{
  "experts_per_token": 1,
  "hidden_act": "squared_relu",
  "moe_layers": [0, 1, 2, 3, 4, 5, 6, 7, 8, 9, 10],
  "routed_scale": 1.0,
  "balance_loss": 0.00823,
  "init_std_router": 0.0197,
  "lr_router": 0.000392,
  "vocab_size": 8192,
  "tie_word_embeddings": "early",
  "optimizer": "muon_variant",
  "max_seq_len": 512
}
Below are experts of layer 2 (counted from 0) of a mixture-of-experts language model. Rows are named down (a neuron's output weights, with its number) and show model dimensions 0-127. Each number is 500 + 40 x the weight over its row's rms, rounded and kept within 0 to 999. Numbers have three digits each.
Before each expert's rows: a language model's description of what the expert responds to. This comes from a sample of Wikipedia text that the model never trained on.

# expert 0
What it handles: Nouns for organizations, politics and society after "the", "a" or "his", such as government, company, member, politician, administration.
down1:467477476559454503567492437530480546478544566509513467535511554509603537486503493542493507447518505518451529509451453503532544498508512500565460547540496496465518495387440569559419406484479544566477557523474538519506404488521523505463506468498503475511518513462477578474514524529474611550515503524474469511495493539476576522514423507473513537511479478484595464515485499565492460528533
down2:540367490532515413553473496434478585509480499507494508488480555543428555541551432548529507460538546508498459454519559521525485498463464501502533484502462468582460492482496537471478445478474515482525474504492591441533499521473504504561389475534491515499555487472524548483463508557555480431472476509462510481489456372471491584469528502464487520515472534527486498484433457467480502515512
down3:526453554491584505448458471486494450464544476439515495495481514512471552489511514432489486554544544426518485498516514479514472471437522462434601474568533454557458472479542489473478559480541584536497526549463445556517522532421533520506481495576492456450466521522509476508504510548487462546466399557510484528586456542578560484492568460490523479517460523467517529571523474468473539497476
down4:504474525546442442512534508466453492505537494474493475472450548513517517462445445585477539467494498488506516533565533481525553544458412485468481553423437567498529465600547505411502489519465506516524534525541435534570502456522454522513453489517545605533437556490502574451494556533491546434512477573494484590534526442506452470493527479515529507454479532514505488463502480453498513456490
down5:439536545472556561541505531423516479564442464441447445467481566541500478507517504534559509481500519577571464524500492469495468517516514505477514509563439440531464526548468523476462521471519555607513451502483534574555489429505560513439502450501514507517516440517463477510460445615490436530503526492455500453563494508494492457564511466456475465549508529491481487524488585581485514486495

# expert 15
What it handles: Colons after infobox or taxobox labels like Kingdom:, Born:, Head coach:, plus table pipes, commas and semicolons in lists.
down1:432549472554543491512435535456504534452589507462496536467559481483476435486473491597513448524555548509535571500492460497465522522516495535499536434493476540506431496573573502460530510502499474496472550472455510516575418518554474515458499484486507489513393541482548534556530499510526478417515526532534415543507531548527473472539502587458475444449495509523541438507536475531466471532533
down2:528615413547578464481523515481456482484499455476467560484465548468505526535501459426451464468556467504498467539396489454520453522454506514467459518557500482517494470430488564557551487580506483522490492469562404473465551528463507466477514533541526384547543586518479498477478594458516500476476522507476478519549496484458492546508480459521501512450508546498494464505473485527540525465516
down3:518475435552448444495487508533497540454514543532511524447476479437520466573569504515467421469492533515475500509614560483543478539504485515526572564458518488509542503477523518542459474514599426490499522576535519481470544492530461423497526537572560536450469466433478430428468538546460525497559489467534488451496546507518499492555487564486466483478503527561443515485494408514514500480511
down4:460463485547546513559453487519493493435377484547564461486514551572509519460542450480519502489580545453539490465530485475514513483452534474466528500443467547490475516519460499463498547504568474509521438547572544529530485478457474541522463480534418492574420491493501451461478509562550500522458431466473517499466543516502439465416540509570513500439473532493495486451414467483509474572483
down5:533580443492491475463442441520479563456519473522520485496503616569475529489487537452494588495515580479552541532516557560511460516527489468456530502482514506499533499489491568493520470548499578474494559525559472542481491488512505496476462522476497472506494518550423499522552443506477505542467501552471509429382443532587520488537468505534549515436529527497523426610508467498504536507523

# expert 16
What it handles: Middle syllable pieces inside longer English and Romance words and names, such as Cov(era)ge, Hol(oca)ust, protot(yp)e, Empre(sa)s.
down1:525473460533513447480467559463465510510521564454497531533454503564559491491599550519521505542570513474475525521547479526502495539498492513477543479524517561391451521525524525509534588536418450528539513460450554454491545494584506536484448541425555514486541502465419470437502495502519504511436439544513433513405441480474457501494539489492409480499535479454504518501475510517505453511458
down2:504429462483510511453516460456457557518516535368500485562424516564542449507487516460586406542498552504509421467440514539529524531551515519485553461517475470554481479489461424482469475482512484532550510494453462549507443566469474517516522532491526569473464462432491490563546447476535479522547571498500493515467532450482504586502505508571514525452518477548511528503510532553548541525524
down3:530465518552564479501529473480482488533416513514539551521534542516453416536484530500469500508481523509520543478469559479424508538573453561446509436537499481522493495492592423481553476506526538504444492500514484505493473554552505462562515442580523449466485526537511535547503510553487466485483478463532497502514486511513467487446521618430491479488460441473583496607550509499503595531449
down4:443464528490496547462447473464599563539539539558529430555465514535564502495581526488529459461511533545541539513510473540501541449550541478411534440507495491504503504509554495540567546475515513511494507438470619521488494443471492537452530538519554477529502540524514459465524494491580531474564493472449545534458469496465566462476479497532405477484502541475507552498582529507476535494561
down5:460569433502522418474451544462520492547494532464473489497495470512417569468541530461482555418480480498506516569449458472414448532509568555505524479525534413471584471535524472519511500560530538470519474508560538469544525514545479480489483501459440487504513506458555496479517477586503499530500506513532511519471525537554482571429528481422484501460553479464470506499464536492448444579587

# expert 31
What it handles: Pipe separators and space-led numbers in wiki tables of league standings, election results and scores, such as | 5 |, 0, 41.
down1:539482497497461475508505484553523527546520567496484497460514466514549469527455453458456492402527530474504450520475470507450533516501513496536545524496416507394480488525509586513537540470476517524496511529497463504560406505501520571482431499448415504471457432490482527539382475471509537484556498525475484479534467510475515536473474523489467454512465439515495479365453510468441531470416
down2:572400499436531447528545429487432486529514455559531512489509507515496513497492448433500539463527473510532502522447484451490513471406495456502511461500499555534505467492538443465492504511560485437485437546564521486452483444489490525555479530503587525497435491574513487452522549542554487610555501517510513536533464542489471460469501521459468511513478448553544529533473529523543604454561
down3:513461501507506509455508438562480530532461558461502462463556527538450516471507493461559454479482507487486489514522517476548560511506565495491439411511446527533439521493557518453513477460394479446422435554515577523498560525539436487506496503542494415487555472508458549452489487497491556466530532382517473508461471514475491550578469508477549537506530546534480530503566451478463457538554
down4:500408505464485525498503513537480434470512497500482531506543440534451505516487572556458550450420548473500466440526573429523508592468486484433472461474496453538476509459416545538514460478506503529538512552475442524474448506552543512549493510501482483530468456493447526529447420518509537481431511460470464470483469527517518561552489534590431497567455470496524524558464516465528487429571
down5:494522487473527534543469421514438485444482538564543559475477547478484533498527442496522516492447449440531541528498515542440530501561507479454470490471424472538510529526530430546416496468399481473482488445485503452468495519435470478491387504486513426542461559477453510486419487485464542495528606468529493516535500480537531571485505460554503526443465501543578501473461491532460470504529

# expert 6
What it handles: Closing parentheses, brackets, braces and quotes ending dates or numbers in infoboxes and tables, plus medalist, commas and semicolons.
down0:584440484477461546481534530521534495476535498539487491491467532512474457542572564497536480493534462490391503554531455558492540462492545533490474535525493491444501490517435576526483505523491447535548541490493524550444511497483529486419442541576540507518491468574545484490424455507453451495533499511414475524513456540552470524513515452495454481569495546588559502502529433440554556461452
down1:500499520600533590506524495468533509467529531456518487449465470455495456572539470481498406421440430543576515517466473516521487540523483549507493576475462525563485472478517553510550479453496497418529541556470484472464531473466513463492409472470531633522503454489537504489479477483523446483523523440530550507498542529544501544423492542534491534473542479464420494510481559495511468505488
down2:531502463501468557562479570531432480490481449547494526541531507476447581445435471423479465558516487440422528522477544502483497513529485451505517523470509511560480506480503497474422496523459525451603545562457556468495487451491493544447540519465516561493493473432484501559461493549463478467487468455440507545420490473499515467478540564470421501490544451501434469499513495485590542550447
down3:503481517494537479456446510523488466495491460455466528350518526440518494531439505481501448604445510459507525477513511532501514510525465506476483576498504496484551495498517574517468497516556447452463489509472500476498507520484592455469566427472565447472546466482482397498512502482541435525452510504529561488450505457536465528518513465508469420437523455518534489505498441529466514473624
down4:526514464503544547461556569518482456522580518519484555501488415552506540549490512586499494491493547557509425429534519591535509514551409512469524500515428517508549472519575509520492538503492508601487523504476515517497502533433503484532496484512473338464497532419500522478466522555485472530527488514467438513528486468437530497496457450534540492493494506486506518528516501496425558473543

# expert 4
What it handles: Articles and linking prepositions after a verb or comma that lead into a noun phrase, such as a, an, with, by, as, including.
down1:531491523505528465518501491535549606448499535493474466479650521552514472491408545490501533538524457529501489578530435494515422530472517473514469491545536460511439443514445543513466437470542411526452526490498525512463501511471472457525528475476510509500575535506449420482527481474529559561486458436482442485507512498557551508512429457504554471486496496469422492549527518556463498474521
down2:534575478517485475473496479468481467486492485501462493525489452466462542513500503497552584531513502489524532487483516497571485531489477507457475578530479428519546513474460566513468517473561444489467506556459516499474416463506526473428498499407454374482547477505423518558505552481488544575480515505585527524481428560543549497474466429550463544564488432510486456513550555474450525496464
down3:506523512437479458505445531488478460463537554507522504536569584533501502503549450552502451500482469554545518449534465528520494530480451436536465439590489500503513502463479504551491505463417527499487534545531471482499497512442462517505536466490455552516539504471481469464532507539464457544574483357518518598545502539551499439471495499475450538456518507526524409432460507470468488509402
down4:485448445494511474520523591521519508482495471458555494434545434517411453464505472565493497492491499473393586566531520515479518500471514462529514474494505444487485523541532517539498524487527562580523482594470558499472501517513561496541445529528550463472463490514507474527541554496420517550514505551603510457515583491559513465559472558483526527459540562474504573513500523534492556500463
down5:551586438480424481461495539450437527605492541484559479459474478472465537497412472531547549475440539502500470524521507479392441571513475508532506469519503530433495557482471488503512481477587484493478527476498479459520580575568507417543516532531447491523478460452482547566528407484484489467454562516514542449517486506475492479519546485504491460511478487535551433502497495517530465511497

# expert 14
What it handles: Prepositions of, in, for, from, at, to, especially of in institution and title names like Library of Congress or House of Commons.
down1:478490573514572480479513523440520470507472485499475420502467530427446521482507474432442603450548527528513501500514540530539447478466496534536498422475503496497464480481528510465458458462438471518433492498536547614490539498519452519550509487543625532497468582446559502484522436494525494464501527532470517510487497507512519528506593491435516535478493463588486530473551426484471469458501
down2:531462505482494544488491485475480629458465517484506584470544537523491509471524453470408478561541469524452459512472496470495528544539518488480552440566577544508509480496440547488484537568542529530433513527559485466564472492461496480438496491485540528551500484520562534475447478409506479488556477493472471552460502459524483512507472541479467548484464523496574494391567456548529433494445
down3:512449484589491530497404511548503464470483541465483526541442533490534481546570485471461524412487502539475555427473557496444483516502444447500538520535490513483495565537527502424549463480444556618559446500484443516521420499536478427490449501542559471544489419522481505577503469496533489451511515512500561481504492568499502491485542568513523531553527496502527505555519458454463490509465
down4:515474435465481519590495449489612589445469483492422483483470448509562439503470510479478514516531540468529526448477469540520481432521528567476576546484520586465485592483468498566536499505558502436427466480494486449534513553413520488514530512527506479487515488469510495500537512517502506542526493482423567470529487465436535518443486494514519524535517468465419488466432544507492520577506
down5:513521502537494504465555521478472477563504505521440490532527503546464495507498537463577496494500412540551523492484480476413511529514496505477533559504527499369460565523454468517498391545521521519541478530429480555497482468593482486498481476507511456415487508551469499459513599476527543454456441506501513459536410516452478519489555532513594423458518504503496451551517520525536524517474

# expert 24
What it handles: Pipe characters starting or separating table rows and cells, plus some infobox labels like Succeeded, Scientific, Domain, Animalia.
down1:542506473641529512478477465490540462518499541418470435479529495515492499554491496444489528456445515537469459517470517456512403508518480462508504529559506546503429498553402513470485516556569494573517503520503452440470550573492489562467532502484464511522469492458502562582542481516526534489460575486406496528466439561484552492488515479505544440448505514483510491523430495462539546492510
down2:540423489503470481438459535573471527596535454527491525516348518408437502541458551530507481563517536453478429454543492547476447499463517552498518547494476456517499472512428563485521438501502493429498488453545474462469495495455528424547459498463474538434456492476491491498532504508523521500503453490449446503486542516457464494507451421494473526519499549503549501504482544457555464524452
down3:432499562468447450521501486509542506511515448509485453524517479427446505539566445506431547498461485458480506475535504462505582488559519454480497435482515558552485510521538558469512509553503531450447509570530520489551486425523490544588436494453575483533557579560450517512510528497480400511520521493510431511470551458508493476478573570497455471509557518500499594521479462474482499457501
down4:480491466489465532498467505585483491533455536508521436447490477493396527547524521505451455513438456527523493483495487497495493543467498477529543454519535489502579508493534514507447460531423441520590552487501447518473489533570554491439454438574553500441448497444567537525518513439452500516470480543435520518435507502462453486415496523462475443453513514424500510452531476475585521569479
down5:562473522441481494517459465474394488483533553504472521520517521487481549470516491452468510483498494461441483482497509573518623553455489546515415535485542423543533469451542473466491517422476541506454458547452441499499467505514493467506503514479474585445511403503482525493446488526478483537496467435580425491470533541487491520582504495515577508499492536477530539520498468592494513499576

# expert 11
What it handles: Word-internal pieces with doubled consonants or clusters such as gg, ll, ss, ign, inside common words and names, e.g. rugged, sovereign, Powell.
down0:550495470512513577507531520501412432479506464531536516522526547572481455468476517463576459493475469594489516481498492512429510494412534492555495489485491528416508473468484432479552503486482499451562521509493530513567499447526460441544458513497458532547425492494467521455514505477435519559520538500495464525463540449440525493544502476497455455401434473546468455545472519452572445421484
down1:516516521535527543509491507418456466495441500491555488476542474464540488584485527484529393486534513472547434458492612500512527550464528456465461453464476585521491532542518470470521504484472544487541491517527470476457506463512469407486517541549486526544484452534519504583457479441518490477486449475430521471483540505473473592469513439497613514450537507452464576457495500488482465499432
down2:511520463502624472503516548563550564511456448485554501475461546483423487438516476469539424517446486547528537508523518446510430494460419487533484476507541570509517493477497519442463491503507493498540555507494470545440482466502516536527461461517484485517534561435426480497486520433499569499556526501503447634464462504508455524501529526494465481479493541506525580504469471551504563530419
down3:504490502513541483510527477519472471490506530540555521481397550516556540472507473544491456505545464476439514457509462553569474483588426445499533497511500490462497537501432549555570538514519549488499491495555551533525473511550587525577491437503571518530497516558498445532467490532511507467500511512421472514511465594486512547573508500460554435528548451504587539416476540541448504502518
down4:445476482467457443484462511503532454604505538472498542519480588503479503552473449496550449456508534546442482553509488550478504586473563501493521451514492513455482543591478490534473526489543482544504578482463521503490455468449591491498546532530579520524554493510534477454480382521480496531514530450497448457509504502481447508498585512451544536504460499502515447490530583532490489415549

# expert 8
What it handles: Forms of be and have, modals, not and also, subject pronouns he, she, it, and sentence adverbs like Originally, right after the subject.
down1:506452530465578534496518559522388454507495436497503444356548511407462462524544502500468443484477577484471559511467482535521539462554534515455513518512484502543448484458523565472454501508478509490498576529514523467524485462492501454528503525550528531475528538499528503445487565498456506521509470504470471519487437457468444490530472547499539500440501485485362488524508447533482474541435
down2:519577493538553569523504495467502539529466511495508454520515509471593516462508486434487559467462504472472522501478444427406553474529523470533549456598501502426497569551529515497490511498509515563482474481579465576561435484476540510530514481483511475553414548509506476445514478462470521498549521476471469554505452531554425503544478471570488530500472448522475571465477531500438576536502
down3:477528507543481465598502540415528543468487508489520514506560525475542519440488438515430557519503503464505411513546452572521459478530404510508526538563548514481487433517535533498508494520477539476487511507487534523552564482525528494547469481595453450489523495578566477470500498553464449476538506526467510504499524420534454530498545519475443528429427469477410505517481462417513519549468
down4:593559416506402511477479585565543520532556507619488448484478511507490508468439470452501574447510446506498507524602499467454490521533515450552458511477505487510532485484541494565438476451543496468481460524468485422440482512489463498500508535510547433445511498483483467491455580520469473536462501530508504538564448499495503510514603541491498484461515437446480489501499469502514460497552
down5:508491433493451451536543535530612587525441496496573516538477575453495510532457496534497468452453476557466531443516457469502446561445462469485536505542547509469526531435536529523477461532447468498585496420509525484566493537566506474453450461468512488503494521492563454488498445582466489437469528561508473523523503491558533467541432500424490448480507545489492510528534513503566498532541

# expert 21
What it handles: Final pieces of words, especially past-tense and participle endings like -d, -ed, -ing, -ted, -able, as in Routledge, could.
down0:493501500513453468480481503567543488553475438517486394489468486508561430506539558507449504452524502454511545545543496525430474455548492474457486458575448548540421562510476551512511522549448485520510515435492497498535540478516484471529470515502563513544483473512549478520538552497508504487510572547529489501468618442516525554567538457464506473440547563551491419455472463545560491536548
down1:494517546617494528494435530505493499473594506518473567475494508531499490511483468521451549512514504456590510504498490466540535481488506512524530497467477517492532517497495486436458535511571448441496502443602486528606543533506550569506507413525495567560492529547521522470437549525471537470489522524476451487505484465525531524468470463473571509458528523484555468525467566550537459614441
down2:515451499512460507467502486495521404517560475417449562598408492509468522582493433484502470489492508501450452481418469525542525528478487506528487476427525504513490478503508576467534431563450536490516509515513449547407516468423465478516546502499486490516499487532489511530482524539474475561465446543436486485525594430513493545533589499486517500536524538466517399481473540518466493525484
down3:548497521566487524523500438497507542559469563458454406531480524467539486490580523372589547472498542505524520460536516434463468498457537411563491530491479497501469533465443439480471562519516461490525517547519460526476494527532514555521505517465451500444585424547498483548482547542516455506476470514550466590520472472516488511460502506503474471480530456531530483445513401532531504497464
down4:468470549511502516499442473553533492439571412471532505466550469426518471454477476450465499454582574520482439425580454532488486524521464491512502527506471515518456565551505477533513498609576531455524556467489485520539431461551473516457434545469522539489460469571551501464501513520505499410535479511496565546467493438505498484558489458542455496478558500482524530520488531513477560488552

# expert 17
What it handles: Final suffix pieces finishing nouns and adjectives, such as plural s, ants, ies, ment, ation, ary, e.g. Veterans, obligations, honorary.
down1:440436547482482492509467547507527461506493514566542493489504501424495515471490491587531449497526521462472448478473547475502457466512505521473557534492515517500472595588531384508483577514542530500486559519464501489511481487591456553549544443533447547479463506491407554439468531585524458504486490566514538486559529486461538514447481448503479509517577505550539478502542465547565466513495
down2:353507521457479471488520553476526451468506512538494535517467554473516513537444493460477434490547451523464453509553540481463489517521460465499523483486450541496542545398553505516456468513434440491496484537548547434497546552531494486491513517508433550527539500553520467480471503439525533397500539504432509487502550469444418572519551513530466414481509534526487539498481532538476550481434
down3:492532468504493519499539463457497493496458456471517499542521543517493476513495469562573497461516503590460505454530520515535480514466540530463549528413523458493534512463533520519416508415494462442475555539435526535546471551461558464539461501463402520497472417540579541522537531543526461561537469507482508603543566485468500574528489463456508487456522405492451527538493448507514529451491
down4:472505511487484491591570535500491464535491453517550472469468460499454495469496562422503485515539526530517526481466550541504546415463501439493524495431494382545428505475486467509579529477531463474547470527504452523498443532539517510450508459503508478556639487498527459504472520530513509510554539452463534518569521484543441512542492456525475564418500456502485509540533405476440491487498
down5:432515486486539486530502486558471563490509515558497439500454467469458452463436505479495526465550498456539516418527469471539467474511358474473475411460523523557567521433503493518450508499491528457490524492549373483503523493508523468550534525505497503552485493480476425510479496563602543491479522507451546488524537517467503510474511406529533498461481505545484528525583474457462546518448

# expert 13
What it handles: Equals signs and words inside wiki section headings, such as Career, Personal life, History, See also, Critical reception.
down1:563465457492516420523545568477528552483508490488445504484506527531510535482514531579504507550494487555420550500489545419515440521521474524463496460426544497514528469581494419454492416408499457518458471453445514545440528532490514464476474477455489455449511454477494510498470423540451562567480514471504488501521420481437422466560478556521505413471489501496454482483508459494495527462486
down2:530500460488503478530559484500540472581458477568479509502501443519471508582466443548476511495523461473487494460475515517506531466462434510577509523473492448465514471459512463507500505473474524574516552549524511446509457570444433612596489523474521549500514506521531506550438445527461544543465422441441471501411510469446417466466530536527529480501507495538492540511614501518499472517484
down3:514419523581515499534490465523514545484501481465507534525473462539449447479556508553432501475500560454530535450489509504483493482514489541541568540626468524536473570486573447486493498550502504459477508510450513558527464470433515535535495404480432518472500529490445496534548517462566446547536497426466482432498507506514426467483521519536543462572501453540514467389520474472490519505536
down4:492510443540497538517467463481468528426513489464553511536462452483516547536491532506456519516470505498498519536492514441447525440488444564465507469575554506526459563436387565443472433508545507521488480536555572527509521471542528520447445455491537448452500521573505479439502492504433490474523456434480526522498478505424494461458420493511536506516428447525514570526461565549557520549465
down5:464496522463495516504481496471505568465497461547514491485573483541593494524492467411534488450511518493528511561480481529535434552478518454513428486489504495558515521460436485465575554495590469463470485504473502487500483554418524522546457536551534579483449412515524438497446496499455478552468500497476503591464509544495454507492520469511534421457479540423492567525509498406544516488436

# expert 9
What it handles: Short syllable pieces inside words, often after prefixes like ab-, un-, pro-, such as abnormally, misdemeanor, constructing, livestock.
down1:563438525507492443447492546484541470435454505485508460544545457479489492495475551505456457574554499494471447404507482543502496583467443529536556436495484473516517457499487445494433560559480476548568555513559440497498503518523500546540468595490389510515542564494493427475457505467475515486499488476457598580505555491538499506442440543491494493532484517444477513509500472474498501509491
down2:462426546547540462531492488477545489573464527498516467494435555488497450467359561506490489476522520524518535505441484492433471519463505437422445517512519487528550426562484500513534481477474519453491526531478520522520528474541512438460473434548495555556551473494503530561481460504522509476442487519559475557509515522523513495493481461392470510548586529529503482467441540591486458552464
down3:451477474586482526535549481552562572577527512457488485545567486507465550514522496519503558443546490455490488560481549468517450525454535487481492439517550497457475533535487483425564513541507472403490568529553533549565488511492466537464516508502490442468496500515437433529479452462512534532434510523533388570579498576478494477557522508522509541521493411525494502503484450521498469490516
down4:478443497559463454504569463539444479435535478550507471486507585509499498577473516502472541502490504454570494465504547464558528505557481461526429559468502585495532519488477440552427491597500463491551506532494477486555511493481485472429488433466476472543486537566446521477491474528497523499475460450450461404522468510437478490530498514486439469484482506465519458512402472569466481498416
down5:491459425479454433460518458557490537497487488455551451485476470510527417414476512551470584463528437465571490518511511413529548499537496507491505490474535507534474436496569464476585409504536493461477563480506466506469569493417534486502512462501571463505532442459509525472471439517493515490479589487502427495400491539501449478482502518502500438555466514491466432489511539479500478534498

# expert 2
What it handles: The words and, the, or, plus nor, but, except and ampersands, often joining paired names such as Trinidad and Tobago or Capital and largest.
down0:467477448508446538501385585511503466527561510586444516546506477573453515467389555531488527531458560512461528535488419496435511509482526479546520504457490527489552440468552477465541491462500462482498539491535475446444541425443457539458585512539525444533442455491499502483486542515461498540526501520537501554520555497547541555525541521518462481478524480567510454495514454554517520469513
down1:515563500486507443515443564475522517483551550464502522480464464505502430544576570490547482530519486495470519484529423522508511570515446413425567464558499529477477488475514435447478521529512515382490484384450511497509582487512473514519509520539505508487506515497538539513446444477497487549550493415438486489509529467479527519476552501482438497586517522492519459453484493549521544524590
down2:520425552608481552509493444528538528540469463579464476457544600498487592440521486480462512521504484468456590526595515520462493504524470534528457463503522534479493497480502447468489542523473495526488464537500486568509550538511437520495435512508511465503547450538589492483513453496503503445500434522525526515556484575435480478463541549450484497511513486556519431463504420470456553489469
down3:489584434532552508545454456443500495503399510485487435497500531495460443574523592488460489482545578502557495519515498543524551529548460464521511527500504434556516491497529511530455497412488522544537466531464476483470521522467498507550488498563410447517545540561497487558499475502493506499473550483479445506558466439474483431507424479482508398488477497592483514446454476474486536489454
down4:504434508542503572497495557531483493506496505536418446519506515417553493439477532499490549510470483540475563472506501451474563493542516469545453513512518477517490496532580590552482494461521509459440557511520482456450474521504462437477375504508470529528421484487533408522523447475447549442520528512488499419474497500520463510510532509540519505458550529506467497448437519521600527591498

# expert 5
What it handles: Sentence-final periods, paragraph breaks and clause-linking while, however, although, plus periods inside URLs, decimals and abbreviations like e.g.
down0:596435498462540571551478482477533497449477514558498516467411512514591540493467449474488497482487443415512528459457477495461497525465489555567569524473436497497428513528521535490514443452519508457501426532432526452520503494539515451495515516522483420540455559541453489531518500498506555435494520505468515476516478436514536514461512527511536415487577427472558491476480456552581491524490
down1:581455548503519471551505448487519480541474553368475532484558535503543519519515584480466593545482543536470501465487484459473574524549489563498461503429518533551553560467518531494527518511533566489463512481516445530525495548490444487561528498523565452482504496512464512486510496525501419546457526481508527436467517495584506525499505558559449497513506534418544544447501451437449488521452
down2:556502510438509460437488475510533498489474531503465445446501554464515473502519509515464497529537603507569525492488558566497548494537499447448506371460532523508509560512570473456492523417490528404538474544513521524538549481540488534568523473590542497546491516560556518455503459473488443475476493495489502482544530525433434489437510540548504556471518407499508468519498438471450506511523
down3:531498504450489522497511541489533499496507514477471473566536494520510557503451511535497489511547483480414587528546453495508474462508548571476475423536539542504517540478477516532559475491524520499564465501547550453555475448528548595466477492475497388561464470512423538500595601507482438517539455491457552523538489492556440477512572509497550432454522488551457499495447501493511488564518
down4:507479460556447521532497470536530581483472465582446548497529544537480562448517515483532547495495513539560485470520491510437512525503477516439497385492508488500500508461550529454449537469507521470482464516498528616500477496480511457607449518474597454469515458501473466550486494482486501564513454538530524407512502566506508516534556497493553528512514461555583533492485592496500489432549

# expert 1
What it handles: Final suffix pieces of Latinate and foreign names, especially taxonomic and personal ones, such as -us, -idae, -ensis, -ius.
down1:459497526477425456493501336518621512521490427461457479508515525485526476454512447511491508484499553465470500479557457465460477418517526422479529529524439484489496487478537577536491520583554486508600498500520477455495460492498502525500495500491477500508518508552463506494551520494515497484545520476559576468542497495440525520414481557556589521475510530472493539429475486487489517558525
down2:472596557541482520551528509592527497555514477472502523575498415454490532567458512495559513498483522507440479519509470546458523444475564496521420517488503516472523515494444473490538518434495484622498532497486530518466506509494522544578463481532465433514560454469563469466528520545539476541525460452498475461363526470553499507501479543520491496496470545477512457522507538499579562474535
down3:453469511510481533467530485507402407485530623480482457428538497509461531530504464555510496489489438576466508522548578501512513516500478464447491508481493500532541445507517521435521552479419529489471476510534516590522557537468558495492445551530533504441546507496484482490544454475524496478470529507525522563469515513496515487528505604432499539495452454531434524595456471533415466482515
down4:451512491449484480504487507572491478527507485473483532570437470490468533528534540484518454546561489441421560520600473511454570499489541476478455455423428496496524507508474513525493554427542530465508510509490506481462455453481520500507645516499544430555453454450582526458486465441510536492517593508481538514464491511529535431499579509472516564483466518486502473536448481484540477483521
down5:472553550397439492469509544478556439342537460435436472582532534475479546439506483568448548545464491495466476521478538503469504548533446483459502465454512504516567448504575550512480456505439482517499459470480538470476513474434483472532516520528416466474488494520472469450543494450512480470515522514483488527537502469502526521485494431560540491572489493477582513531512444470530503509483